{
  "moe_layers": [1, 2, 3, 4, 5, 6, 7, 8, 9],
  "normalize_top_k": true,
  "balance_loss": 0.00457,
  "n_head": 4,
  "norm": "rmsnorm",
  "norm_eps": 1e-06,
  "positions": "rope",
  "parallel_block": false,
  "init": "normal",
  "beta2": 0.98,
  "lr_head": 0.00591,
  "warmup_steps": 328,
  "schedule": "wsd",
  "seq_len": 512,
  "steps": 6461
}
Below are experts of layer 6 (counted from 0) of a mixture-of-experts language model. Rows are named router (the router's row for the expert), down (a neuron's output weights, with its number) and show model dimensions 64-127. Each number is 128 + 32 x the weight over its row's rms, rounded and kept within 0 to 255. Numbers have three digits each.
Before each expert's rows: "comes before" lists some tokens at least twice as common just after its tokens as in all text. This comes from a sample of Wikipedia text that the model never trained on. Tokens count by the router's weight.

# expert 7
comes before: " |", ":", ".", " |\n", "–", "\n"
router:148106154078117148119146133183073128146132132118096110153163195118155142157113101168143028131198150125079132137128070173094146134120075102153190137116125164161124141095156214134125113153095174
down31:203110154117123158159071103176100139086130149146101178122078127104174155107185167114142185150124134189132184156099132134144143088115120105097142216098148116157133084175134094149110113103109095
down32:151144155117108122144122078107186104118126136043134167135143152153118129083133119128234111099114169169141094120166154111106187149115097135123142130158082133099142130133207129106105134117124152
down33:137164142154136174082099105162095179164141073098124126123109177100131128139074041110130121126154150115122151045130160171044136155117139166124115140086112156104110171175124169147134063118139133
down34:119121107122176078154129126128084069155167073142102125142147084069141118093078108118137125145108111123161163116103041121130125115114193150086124176064085107066081118072097147175089070155161131
down35:154128120131129118139173183134116159074123142133106168115120079157063105116154112151097164047139143186135145196071087093105118159100128120154153142151103096146084131168134145104073218085126128
down36:013180121134149071070115151127075110116128197134141088133148088143190148173120113140151064111147163164206119114138090159131140134130213097136134151175083129137095126142141135113139119137115134
down37:161126187070149096099101105100115080080073168129140154134111132177151043169186123135208138119121174125120119137147143126084118162168111168091130166099131081156207166179153165109147142068130147
down38:124115157167091160178132108133082045105154139111151112158185105088113126124100117128177130160103116096156114160104092083082073144100086148097167074134110116178147102072173112133117109136089216
down39:064125151138139153210107144111107109143108119111111118086111124095147134131102108153110119132196163172146137142129097093131104160145085140140143143096104170118119170175133098110113101111137175
down40:131095099115137183155164113129134154128131068177131139159141099083089187183144160116115119086136120210128073102173139150153164103079115104118133102130168099106154103174102050136134086059153169
down41:109172136105111119066135124153086092138093155163114078155177146181095104105184170135093117136135099071126133157165111128141174101132111127163141049157162153106149124159138116168161107124108100
down42:095141169113129098121137104088099060086107104096090143081077142166101156103097117103116103056162068182146103052153148121179139169077157123160168065130122086088108127137103141130098151155100161
down43:201135124053090067158133096119097174136132143043215082144111093095122137116120135163138082195095155129065142099113099104113089120106149083127142126108175118088145162091135123119141102083083092
down44:193127168158157120075076123141122131082107115129160129159134161134119137118159163092144212152194148114140181109130162085167146178136156113138134047167116098104110189114185170107140112039120133
down45:061096085189110105104136052142107139150115113114069175098140115082104137141044182144147112155118043099133074143143103140127096082129101141141102162123177132131060141165196148187120153206142147
down46:099156167105138113088115126162119108100138137174130115179125188114099112144151171175129171144069128132071211152164137136131140069097129121178092112131154087145116158088043112139183108165111126
down47:102050087110129142090132099124135150126044100099095124101073139123151119067161158153164125109116067128094165125134110138164108102119161083162099172141076140140108148137137087126152157099135075
down48:126107137155175115060112189170149134132130114138103134144203119167119123149144146168178136068082153172179130154107166142082159145185147109074126141105123137103168083147142160105103081143095147
down49:075172145077084081135162121068120145102154107091113148103196110115171132140144184101138081101135106133070112110118125084098097179118115104082144106164128131118117177171129162137103163180154166
down50:045110075093168094122142152147092210142136176126196069153139134064160088076113152092137164103165146095124095108178126143157103084135115122097129096126145129132149090110101083130179134166124147
down51:101194085149098080137130179160139110092073112102103171106115116149162124136134126160157082127108099214126111158075156183164086128136110094176082117021120136067087103172102136131107183167146098
down52:135113085133196169135124157080106187122125143145154091097113156105092103090134142077131168162117100138162147123190108152171160148125196083161134045175134190133143160178144127119069109125139140
down53:084111155119172124121166127125176118179160199096194127114170086110133111098179105106123188114145128145143158078184154124198098095121125154080110095151141138107106108088150145106096175048135136
down54:121086108110102107116156125145146130162146115119122113076121104081149133092162114122125075121063072133107091180109137172126077146130185101185088096123151126131070103104107105118108148121173088
down55:083108114136134116131079096153140172126151087156103139150104085162129105119071042178115147172145172116185087158125138082128162094119164121110189135119066075158150165103173160084134100145147115
down56:122140143144134097142108096119141126108129159135086116140121088116136125090129095105107206152123168134139138151079148124091118149130123121169115099145144153123161148076148140110107145129166168
down57:151141119083133148084118146137102165147183106145137166175124177136136115163095093110082188078133173104157089124117140116177106150159145113098105090117158101126127081106119117109145136198155123
down58:150101143183123138120122136127166093105078118182101134162071105090073142075136137169142136195165089138135168126133158157054094121171064146114139130120143119146133100132150140134166175126098065
down59:137136138079153107104118163140081124116094091105135127119124116114120139136188146117100165091113067057050126194097147180096139094141136151150171171097100127171081075148143134094139132186109181
down60:080113070119109129177113110073115187107108166105079140147126122114107125099104121082109052140108091109131167181075182119102059096090146081154126096141158080104088141153124072148116093077126119
down61:134137121142172129089103132155164114115059104089124118131129108135163114147130190167092096099118145086145100143189093123168164115104091160134127181152107145123150180160126102194155083089157134
down62:104150160109136113115111127157191179034108130090139110166129172142142150117104158141056145144125232122136121101167110122107140029112136143067140186186135160111138119136111134101096116120133118
down63:037164113139104077110169156144129178100144153135104124054161119128086114099131132155122171128190107125104154167093102147066106075160076142127106103122083168188109159110149163142123146080091121
down64:149119176128078113124101136107103203103163087081107126096186123135108109128173103123170164112088073137143094176104146152112132060171074122140125137140118159162108146139198155125114127086107121
down65:061155170174107111154100159102134183090138091103149149147126183093135145174140133163123115139111180146128111080134151069152073141099131096113128205169141130130156094103129121130160143157135100
down66:139145140129165169147145100128119108150088138150114133182148118149104107133075136063138100128144092127181105148090211137153067090074116139136141131121114173117111141112092084140076191079129101
down67:118138108147121070172136118078103116247120159100117085101133159121089134085120116103126203087154107140150060073109153148166147098094094176173129091061136147130143178171119062147142105094105195
down68:224145119143154188104145139167148124145100139118144165076096156171183109122139146077110005127124135113112114126113122074114114000102151153105157182182184119186141099160174170153126119144161147
down69:035164151120144119092131088136154124174131105178132163118125133159153143108144116127122226136089158173188104112120169126165130117177067141119125141086101088150031110080082142153065163143122198
down70:088130149158155098142160169131122072101073159133125130148102151122147160108171122105117080081096102150095132151149148074124116149179118172098105136108195071117134103133127090078181122111160122
down71:084119133149075165178152172137157109115091120078111150148168119157171173107112126140129147083176149054150194109094150191111159090089195151180167152160164103142145099139149102168114138125076073
down72:181171159127196116115144146156115108097081036127078126169126062125105152097073107218173051123114088114086131143094175110108074131105121080138141079137094133126104097125155124122129119147189110
down73:172108129102102162142214162146083110120105104118132135066049146163150134039140157110159159118079108158091166088135154076116120103118163107116105106103146135140111034095096154067097097101138106
down74:178137104139089184096209130112112119153113129127159099147127135113168204133152116138153083184155074087157149129109123145129130157082148095162115118140098115105082083162117094082094145098117135
down75:075121123161138094101117108174174156099129117102140195171166075157128137060113152125084136157116162128151163204132066170123112122150084158116155109125119099135127107139112093123100109116126131
down76:248139115173144140158127125132089191124173104096174165137047195147101123122121157144134167161088157116129108139135122118133072148117114126120095172170105170154127162070135168164114118137115104
down77:136128080178151158098126170116107075116120104120185085152134191084162201143080108128154182164172122156076142145067147119137119137074081116205148093105146112166101102145170148137154058185083142
down78:030142136144133131172153092115194076108135148134170138121122168129095099046124123074133092134110193052091157192109137119139138116129155113115140114184140128126103108081151113127151119116170159
down79:142197137150202096089180144112163132148096143125107132137152046147121084115148141106117160118096125125136164125132141106085103132167097144093142132122136054121134125150122172108060094159137141
down80:095140115073153097098083145170144130113152138128088150123109059087199114112122153178134143158101115140044147175161125134074214148087150099150126133118136147142210109113129140134164134127125135
down81:081129108099151109143056192086103172132104144122100154119127125131171125073184133106138155100114072133099148124179135145122214139083123164131137085100150097109117108130136139128096149091121113
down82:118178082106165116157156096082157191103194098144147073127183163110116084103110108112107114111082115113075137121151192133083096107096131186106091132153152109127181132107133119160206130121145124
down83:174086143155122209130166111145141086138108190165077111126114107142101176100159173143153140089133117122088133050149147169181116203105096145208105140139099118145145124124091116181108138148147140
down84:184078094072107133161080127086114088182133127128141155124137144154102161169158103132192112117125195135073073134134170105165073218184086183124067104108148099120179130113134160176106107125070199
down85:113134089155171090091132138151131197091119112127094118119121111160173172158160142101076140198110081122134104134186112116187141109154076101152096087149126151062119147130150033139110158098181105
down86:110141079117135167092166161127151095160073146094149182167186146156102168183113096127118161093122156171151146115100109106118127118172098096110153079149094114190132126103128167128118113136090084
down87:175121110136158093101124117100145109154149164107097152089148146068101169196141127076125125126128127151169125110188156124111199171081152089159093139124112125157165092092147170141104158119136158
down88:127116150156140075193134189133082104174136167114173106142122165133126177080164098110102126126139107145153164088144136154144081091184110120113113186129129064073146058179114130122137122140093130
down89:199140046153174129091121102090094118089124114127095071080135099162160173161120150102106037154180162094148119149101132061067073095128124166121145132180137077142194171101159099090143114131134126
down90:033191112175117176122112121138111133151130073106156166131119156183126168133123071081134132135155141132148127129168133123133121171138120083140086144171156149097148150110157113153056131132134155
down91:155092115194118098183118099135092163124150101170133080137113110126161158167105067088156192129060097093164132081212158076078064141143076178111137138129139155106124122067179119127182149094141183
down92:131182138134188171110132091143128089113128086138138134189118113095153123130143092149113131178132087099140125185058191164157145160179102105172111106106169085114095077143167130116115139128126105
down93:015127117119129149117117155094135112077131131129117152107183128096152140187137163175100175053081173141185110098160129093165095140140102130063159118142129147111133138074117122114078111118072113
down94:161129125155084129162140091076109091172183155099163154139144137146088183119132130163133085143101140139147079101124127140149126076135117146111107148147145117147126118184083102187181147085081177
down95:171101095115131109175074118128125151105093110086141152111132053095122121112090112135135133079116198127072161073130144140079101168133127162095108150122111129120151056185100098164163187068125131
down96:121165171183108158104113141149137082082113172171150112087148184168150066123111058136073158115150111096116114135160118166104157114083117102108120151119086186078065059151146113152147109165148106

# expert 1
comes before: " ", "-", "|", "==", "===", "The"
router:207180157046103097144128103109111123175141126188089108158152140170195088117149100156140119127108118106075139076130064131207113108168087111197114095092164108179142096187161144150110149133066089
down15:155170168106157118126103098126133153150135194119067123083092105177176083122118155132121160123130130129154131139087151180146067142121104107119110111114090067149100160132146133143085143127114115
down16:209158068102137061095145116156197161110144145093155155120120120155136106126183137143090131136043168176108137164123149114129128076165089148092163160150164068129125166137105110104175118115133128
down17:083159121095132169157095130187101106137127132147158094167184139111132108194129162142140214113145142101114139126125158126104137147120157190089103115063216102115171145140123106129071093158157119
down18:090114142041178088103166103170144136121100139189201091145170176137120145114166118100116201139144146113127102107115114156105153011140111112149110120119076102151034110125084161135116152167078167
down19:006081108153118153142143100092159139140173101161137110192170145142116127129190136160125006159150166080150097175118122121099092088054165154163131096099121071135150155111100124139128128136129105
down20:157104080138143139148122135143140143115076146107111138106117094216153153117176111083147226140156054096139096131075154129123170133176152131157155116158125112156115089103126109158129118118117091
down21:150147153149140104160096124107086158176126137129127142119122143113219139150154102109042121119132128106077104079131102191119130108099142078052095168066067127116098138116175148109104061176084097
down22:073093119102126142129155128100081121078122131101104163104113101139109110144133113083178110146127149111139107112122108176148160172191051066097112099142123129096144041099097095157141157156127094
down23:204166157189109167124096116105165078153150122121060101189169168139156139174143147146119040108077115130109192201152142118140141146113117128176111164111141104125168117111125124143109111200109080
down24:000134097113129111132180101077141145068156075132153110150149107112109084081115098130102255059119114114102134122159102100113173144157142071152097119078131134130081183170148116138088104119118144
down25:120139156222146137119186113113083062165127073097163169098141122125146182122102142191148047132149133160139116115116185128133118159140131098140107155142152100130120145114091124122169158121151149
down26:235087105100138176166095176143059041190114107154130075127084138158110125123175146145155097165110135119109104124087157133164089102139137124152127067127118150122162082060179123095128153119160071
down27:247138158113134180131116133107158134112128125018158145134137147108142108110140183101130059147122121170143114175131182154157093126189121119176093155103122156153146159094120156114174114135100132
down28:208139143123129151185128109085149098072083096141113147087105171159150121052089121093139135135200103115094121147150124121092129121198157158137133098123172142088126081081094141172104202204083140
down29:213130109184111123084144111119059135102102117132118127171069101167060151164159106138118079133178091118065100100062166160123143161142146102144100134142041123112135155130158112144151192126146113
down30:102154112079115131125125160133110122131113129163162147081120079128090118121135146139078193175144161139145079173150118165104147111148093122144089061117136121172121140086114124113103117146126149
down31:139166129139105149075105138124098097167100188093108123081110178133123097117144150105146101107043128172098114113109103171130076147154138139135121057108150165139193142167111121146145067077112150
down32:059118118058157151090124128108104134154088147082144143138161151120184085134070153165141167159161192196085138190131120109122109153180139109084157117040175106156128161106118133126094141110124123
down33:118145061130172136101128173100095104148188091112170125164113125128074155110097140089085122117128132166081130100133177166158148099074095072111156116104159183139131089123207135106126118131169171
down34:152087173160150161084128165122167114066114065132154106133127141133121127133079101114114111138142105145166170187104118137141081156111109120123075097131134098061102112146214129120140178182147054
down35:103126113106144159051119131101135101070148116149196173164163126062143139154124134186102032131103127167117077145146035110092154175119107160132122172101079089078199126122150168154093173092094193
down36:062130149094135174138120138139144085095161131135131130111086103152102115159181087148096127184081046140098182132076102128167136142115144132106103130102097140176173156106159121130079147146092115
down37:066144111140155106135120129129138094122135179145138102150198154140163101091084102059061033143101068076109107150107147150144117164159121163140098133100130124125145114116147183160101131162116169
down38:029107129181130129152156141093099077150095114106147128134176145141095110143094157123131058103131197116087136113127104131119099152089074180128097113165106125162149099141165126108117195111087144
down39:034088117108121116083094103129166141120115088151091132143144160128151105140183173140101103128122186130150157045168136115123143145123072107134132109116178127140144083128114126104119139127069145
down40:129149168142134085138151181144108171126133120166117076114078121173111156127090162167139025125162142138158115114086073172140113161135108128164068119151081189059118137105149151211099126126077159
down41:193082099123094154152197146136144121119143093112103094132111220168146149140088141156131009100134148158090123136100160165166146133064143164154076153084155129118136187108081160141085130121077158
down42:101155101147175028115149124146134113133087107103129138088087123100129101088160117137138084139146073145163146062154148132169149109129122166165070132136113122149067092138079122151087135177114082
down43:181166100161088112122124179138142111141102085116137111110160152128152128142135129141100134120168163156166149122166125081099110172180123170178138095129177138168129122158114120096168119121053100
down44:143094129102159151141128159112147114150152131097099069130122152134142092157119150164166255092098177139220162104146115157083138160120139111098155102037121117133141174114097122155166106127125140
down45:000145077106112067179112122102137085164078125135136080148106115136121166074111085129115137154137158131131117195051163123127119163168140081096101124142080105111167096147192120163186164128090159
down46:166114091060118140122147076126163134073117152171133119094145133073129115155121144155114107154181207140117053112127149133119095107146104109149115149110107160114159122109057145103148149094129115
down47:106119090100161100110158138130127177160099181139147149103084138107145173098093145094196242121182142159146172109136149177136143117162123110148124129139133115106061132126134165124184082129167109
down48:176124115067125097118110146127091109116065119143090140081131109137136092112064108120073255179120149146077077152115094086122161087128137131163131114158136116113144102134153156119135138084081049
down49:055133152073143121091107116167138130114122101148104114141166114080119068143112173083163191079109197160125138139149090130158114078109103121145120096146098161180142129086153096149154105120134099
down50:209097137146111145129075134118108054070186080141128072131176117142135132119122164095066133109056191131132109120131097065082112113119131167147172136150203114122083127133145200123134152108158107
down51:064105126050206097121066158115149101085090103101136136162068100113190080175107149145123122111145182155116111139099129181162116106164111129152168095104136102156127114179082127149117119061115091
down52:227190196146142110045144078100152125141163143133157182125141119085137102133123147141088135159057151136146070137114162120143111167139183132116154076157142148091122092134168113196173152145137128
down53:083127087120098111141089157097123112143170139175107159118163118146120167152102142144171131166108103154119077069179104078118092137172183155137112129124112114151135139148148109126136146111175154
down54:124108133139121121104149154127160121100168094143165176145113139145155080129159130134089023166148119115180133143102066145095093129202124115091120168144054103042142121137086129099178151143164114
down55:157142109090099170148192128135144154138110073149115089167102132115077130118118149136177143120098110169158158127128146074130129150132119164150116117086099152067114187027101081133075101183125109
down56:021142112081132124168128147115123149102098140108113120130133096130167148121163115167126248102109154120255094127141109164106122166154130114172095064072090149082092109089113123145164127183093113
down57:036136190099137098097126087156172082173141143145121124180130112119153169096132069168143255124112128141097071112134141150156104140104138139188141127126123071204154128162131111099153126137125178
down58:178077073152147106119116153124112116140131195090121101178184138175178090066132151079170059134115118153152162149083136121084168107155182168106118128123133142138085152157183099182141137106144137
down59:054185121138112097138113130145109146172127127131101153114125170100177133107123077126212055157123086097147104134151144135104160103111100153114111112190103139105122140132140068082115122135138157
down60:076110147092145133125165105150152100134119109124114091147132119110125154166128124140141182087153174086133084086124110109113103192140091176158114115112098086144151116105056103165189112096136125
down61:167063115117118163112121167074155144143150102144123134136138063026131076161125072150132201137146137086133058123145131154103158118091104111165248148096164121127126104123075143139116143153146124
down62:181069134150122139157085174118139144086146131095120135147100087152089076134163140118139075120139144101150115085137174067103129166149185088109132112133128071058120096106171084150104151134125136
down63:106133139121105127172172161086159081115162121096148085095163147142147096135069164176178133127106142131106168115095154039125119142169122089153144171118144188128156131167169163156162086092152151
down64:106118172175168110155094101145117164136220138123156124147162133113124150181119120122133091146113163136100067136107115098145064119162147165119131141174156179152159131119115171154177116120130140
down65:167133138131156161103069108096181117079148154089078110183177125118116114169147181094116020151170158037178192105143079126109133155167145164120102190114089151128201144129143114110151146158125107
down66:074103147111098107162068127101147079116094118119099118103167114125121106138097081102180029125164121108177151162121088142166114122137139142100106155119074194138130157129165162190134131142118104
down67:151139084191119110162125129134127146118156075191114150093175123215110159103161122091101152093127049117159127135062113147138154121090131088183124119136121165110110164171154100100074137155136114
down68:097113124113106148146133135135187174105142082108105170177173087094164132117151167129178247108094172154105154129200104135139127113032140121132159127142075055110152112127090105157090093175122085
down69:091119135197151159147145158136156139169124085189110149177102168097081105151087125115136156117080121132176129083161144148101152056190071067125098105162139141136120132082076142106120146148157080
down70:255158198170053130173074122112160156140154107116155158132101122141134164093135125165138109098137116092124080134150148126189088083119152079168153117122102125152117121109142138098116048118128096
down71:160133114105099114141141168162100118171106129158123148163141097095133160187152129092121000190111099184109166166127098121076075134152074136096106162135137144113150087148113108162135098080129170
down72:173097149161061118126137071119104138104173185084109130101137142099093083088171138105097039165129120127150139192140164145175137160124144103087070116112121213110166116164113098146115152122112126
down73:040150119094171121110093149152130103120124173176156101124142136113116109113132149119107192115127134200176213122199171117110136123131181128085165128136144115070153163096172093172157097124149170
down74:071135124082139152115124075109142105075123174148098095110133119131108132147108122138118000133169124147103134130114128157128169152097107158149079121139154125135103105097131091130152169112121126
down75:084179107073119078117115117087067118099132135157171148136177126118106121114105150098085080162126088047104152122054125119113191141157099113061188158159062102131131134127182121141088109135094183
down76:244105139122084098110081148115084165143098091133183105105063148081181140162138126112055055143078168138171109102135117108161134148109111088110142140093139163115149098126116143119094081145183109
down77:000098113164138181183154143101125155129167108161106165131169109179113127122103098070120083182129097137132167148119128151180051116033105114113053150123138138106132092139099141123149165180088158
down78:175156154143126148127189077126175151049192167104129138101112146117125128091115116166122057105119069088089107119126118109139156182152114164123192079101127086108142119130109121148098152115132134
down79:015180067139038122120166109136139127152136142099166158119119177139134064167123126087115086120050093116107132144124158186156125155135109158149159092099176088183122133178150120080101140101101179
down80:165084116103121139129141134148128090095170117089162148168141126116127141102135153083096094089058147082074120084145138185184142096097145103147092101112142167125121131134144081046194083167149119

# expert 5
comes before: "1", "0", "2", "9", "3", "5"
router:168115146048080139118116130150123115115117130132150109160142155136207175116157081088182131134179107111034102103113123066118136150147123109107129124098167147174098138108116168169127143137099166
down31:033075162091143069108108073130130188117123172165131084122114096117167105134098158122170157102107094102120088153161136094099140110131120158113117099157136150134093142075130104097104161146084173
down32:173120169123058137123139128133139133071150081145097134111127099148166101095127085102121097124206085117187140113141086090173123100140157075089101145151120079162176093145152161081126162150160120
down33:104145162125099113112098147120171098150133146157103116139143145081152124147142128076124207118123125092190086155138129071191164148172169099090098120126157147087169093151075159126122098159165076
down34:107149186069116035120148173166192105061125132191154193135142102086106124133112161096104150084173118086090105127041118086110105107146075150133104157097176149166160141153094144083130138065092148
down35:029168086138096105121110123139106158121176101117147109124095138144140164158133142146104168157115120166157159189127172175155072131164155170107085133130180195106116117097166144107108121124132144
down36:059122099126151137075121169096136132132114146130155090126115091142148125154153184099146130106123146141113130154167070081135028168139110151093132127104178192081058125110123111092114131164088095
down37:193082161174091169163163139155116105130120113168184159119119152114108149107176088181083089066095091092195117096122163126131076097086114113158097145140044114142094083113142153159147113162119136
down38:061189114138146124112159107147110142185128054134182126168151159106147148176131134165133195132111063068141122131155162157145087114113126163103100139132129157125073151070114116099121135120138149
down39:097127094091147117108116108089128150069106139156102141122141104119151120111157113055179200115138159114160120134089114074155107118124107137148089118168143118165104148117155173081136136106171149
down40:071055125109120139122140134156154091089126176092119151135120098156132133083153109127164172103114097149070101175150149177157137111125101169111135126136129091145108119181105184107178110106126166
down41:070058113110128138148169086044121080207060088124128129113141114091100148120152062083124073087105075120157143126188084107180147119145115056081101167097155120148162107141121104130146172172138122
down42:143032113134109109157119093111184110085061102058114116112149065077086131173155091130181086124150159113178071131121119109147043141173191127116144111097147147136171091104147122141136091119164153
down43:122100153133149174091182130132228137151203116093107090159095078136145128094071098082101128113144108121142181155100129091086130121151091162082119158100117136117110109177086134150178123067146140
down44:051160071128120150097117126140164112129146156070099150145132124138160150125143157105153194113132170176108164142126120218118136103134087107042146150148134151062123175128128128143163144142126098
down45:056123083127119045113126114175109116213071076161099144111113094133128146149129113155104205080117099124093121170119137103174105100139096135125093149127111127175073162122064194125171122167118160
down46:134120075127182084135168151164109141049116108223152127134102106154135155221107121085115212095149078117106165127083134163122133177155124160101109184127095081090131127180115184164119143093100147
down47:000146151147098179100155183125097144158101070145152143109123152092197168136105195120155097121075191154107161133120117114099137172110142157163121150130159108132139165139182116102175109129159087
down48:072073128070064115058131074148098114095127092098142101125158086130143145119080081079149192107146142126046136169139102153102134099145106151125108154198115138108187209187105119152138118130178105
down49:106107110185155143159144147149160156155084090176108145135149113023124184131112092204113223180100065132101162096078175121137151178091154125145052111130089145142083196099125102156093101082151171
down50:114106170154168090156095103124068156170163116150130151090156091189165099171059088120153173067095139091109149124163072108185082102102158077157114109121112110127178117080157115152115083160127164
down51:181104119145127142133120085088138134171099146131104130095197149162131136115119121083125169178074147101129084092153132111156143116132129158134199105160109075105164104141179136177133140129178083
down52:143063134087135087173130130179110058089172181126182137136188153119113154143067112086142154177147133150139120065090160144170143122166096125095148139156125100116171144142153147131106121107116150
down53:063165124118107104164172149140145144129164116124114155124150159199116117069170096136091100144122139127133131117155100131131085176124127121066064125175158160163129165154112142146086169149157167
down54:160128129143174147157123123093120135122165137137104136172149165081187190201180149128120105114115159117152164115087118136105130190149115123122122131119109167073115061108162118141137202198067105
down55:194111119159144154142139126122107147159118109139112141124133161137154083094136137157073084214139126098146104098171164103145186050162126193076137126131159125081121092067138119125134159137129107
down56:225138098154087115110158123156137082154126143102095123195149123173127126228142152076145000120108163122142129120119129092203128166148105090175171123086117134149098128087134061120102191201115080
down57:105129139125118103125144102173168173115135131167074050085148086090117080122129101163177056118088109073137136128174060111138127165111202143183146136191077076095130138111180098134125134136113127
down58:245177093162142137128084133109091071116087114098159070138170142142089140103125165124131116092108150153126153133074145093083166106130109143126155172149132178102125134096140101110154066169170091
down59:053110090156141126121124149145133089098135143141108136141155121113156114170091104136169255113135037152104134175174190145090148136133110145137103153113099138113108108085095159105123151081103117
down60:179093116104127132163082148115112134157161079193124136148083107145126113172133164145134098146134154140151194109129108173154113150151151164140142109125164142121141124106110118159162121216157149
down61:127148092126169143127134149109082144153142093136095106125073150142138087100076155128121115135111180098141082174151146120180128166098120116165127109112131133141118055121196048220157171128111153
down62:067137126194164153192106143174141137095128123167147115139100115145123115147105140142082113153146094123119169116147165176156119153160147067108137104113127191141104147145124114115157090178041117
down63:159181088123124109069102104125155190108081192139088121117099131121140142151120121139150110133116127138067134143126109136104174124173125139157120156106113097156064115095150150155167108131128171
down64:206088160141080097108090126098111128129161150135112111141109088178117120124121168142118020124143136126131150128152062136121100144128140082097121122184082113054188155144117123138128171107133117
down65:142131137129128098124128086165118122114072097086180118172124118085104046111215147107167079105127163071154121108091127177093112110112181146145129120121122138118162154137153126116133126106098139
down66:083137096052161122120180110133144152086161144138151157128089100099146143095093152126134165087144107117120143120105154096122097121141118096108174092175190100128117157114180152180133141170129142
down67:134040154111123154164141079160144107114153144142107159090150103203111105112064131111121160111198141078134091099110130151160167162098140067137118145119083063092136085131150071090130092158137067
down68:157136129136160113093129157115138155112179137161095159055090118151169121174159080092085146134118120128094133096133163099139147111123129157143163153147140158123115087103113142179152117148095094
down69:075126128069101153106173168130077117125093102104154167089168135169185161084137182121138104134177159171107151106135111105129122146120080088091091106079114137154133140161152077085145095163143148
down70:094107177156110142133083150157134047061139081115135133114091035146112145145138174122042168095101130062168073143129132154148063174228137147146118084168163150157138143111135127080144099170135124
down71:082167125150133138100111131201121128103170133122125101123128154103125122056118157123073146173110120116152123167162154101135105105144103105106145145147091110145123114095133094166074118211123146
down72:196110110127121154092201152132121103097132107147111140160142153096145155086094069000113061128086146060174118092125114135154145132194141166236096090154128078109102130115146077112167153124112178
down73:110158184135077173118093128103139134148084159162134111138142115129116152169159108151151118101066117161127202133156077081125099145129044141148151158145105123170117095081154152122142142164164145
down74:097171134139118145123145153113160179132072123121094143108144175069124149076152111169164124114063107140167100099054096133120132182126131159174168135133138160193055149115149050101090146124128103
down75:124131160136153050122235159093101137103150064135109114188089133163113073165123109141087063097113099074142116062105087190123154157086178089100123111157091098142152054127155107117121105163110157
down76:084173108120081117113146117145178104138143151139064151146112150138147101175157158119053132211150127166118124167175120118169108125137180119139101131121165089165150108064094102153125152109093127
down77:133195176060117134178153116120172127090101090091109121182125097099095148067125106097155117131120192147183143161089168138140157121146148118129089174119117168044096146117071164094109077140087133
down78:152096125102136155146114105164138089122145070070151154129195137107136142106124096109061096122094104090114214101138136150119152204136123145064067074153108105144137109172125099186144117123122187
down79:064119122102141190182112082176114068125113157117056166125128126079130156158075099145112144108125019122121129102126063049091160113135190155155170161093146104130133106129123118147172129130126159
down80:129097137143109152071091067029147148120125166109117145177114105105125163194154153178127222132131120135098156103113153111083183139124126147129124104095113096220141134071169174124131184150103180
down81:000142160175167146162102152136107120125148120134121035122148189110113097167065110116071238153108122088176146147098098156190163125158101075140098144124200147148143133083163111171117149142139117
down82:129084158169150108155149166102125057130138165125084166134098152138104121129141132158097105106095097177145176117197105098145107096077163053172137113141101136103155078100157114092131148142126142
down83:135127163129125128200159172111164084096110111097130108153092094077082141136071109133115062176142128122132140105118161148079137136137145159158161154139093148085093147169103095129125073127112056
down84:212146123093134163138138136128146108174089100113123107131112155156119113164130120187068084120161133162080160101154094103106114085100137133131103091076050152161203076105147220131076143141143138
down85:060139143124112115079141052115132128141103105175079139078110132202105138161175130128052165123127145137127087142087077154176121116130123148113096180108165101128128152073116114138044088138107138
down86:135141113094171136174101078065111117074143167054103110105140114069059135172060191127171175157147154127104129184077123157147132172159104148132122065172138171204079131094115084155097131169140122
down87:190105102114154139122147149140135139109124135136143124143149149133117158129131140074151070106097144121147128140140151140173149131106064123122136136142133090119133082187161108178144111098128114
down88:130081196154181138146133167117094092106148077108141123172140093105090101126040127109159143137152152153172189101136124127102130108143141107092152105142124158118159145149124101143113089191093081
down89:153117105120031123130108084102078130121132113155103134181143156182164108133105181152121111148097133117107147118113158109137111079074104169211123151163144072128177138158108121123142187094176111
down90:124118131116121129147094097088149095103133111156122157129121130115101097095133119145193110150060155152128137188113159137147060096173038171118133108133159113159128108103134105049159127157136133
down91:019163107125161115113129173039134142171109094111151162101101122084164182104126147136130215132111128136142117103158081113107094112107121051148130160105168150084105099142099121116174127180092144
down92:150175155155111139063108099133116175112095161205125092125139178152133112128131066127164191155115160188133135118061195151160073145166105140203072136099088141122143115099138136151098196116104115
down93:213155147162153137119088097077138111187170136156132131150090210154131118170131150130070044118103136100141124100102174165151117157050097136145102091105123158117152126080147090104186147028145191
down94:077127120136108062127189119084125153129133141090113178157161120118177146137128115166136139157086067092154135113136067070136200079081195094102172108136102082118099131099121088108130129107111063
down95:151164165141124168145183151126104158086121112143090156120133072120064089136115103161082052145113090083130096176110125119152091082097127096192109143123091124144083067056156066100082134209076100
down96:103044085124138081155113151160135085122131161169093125121106090153144110081063127088132087125135130147125164122151082108136197079110073072147101155163138119154170151135128152140149110119095120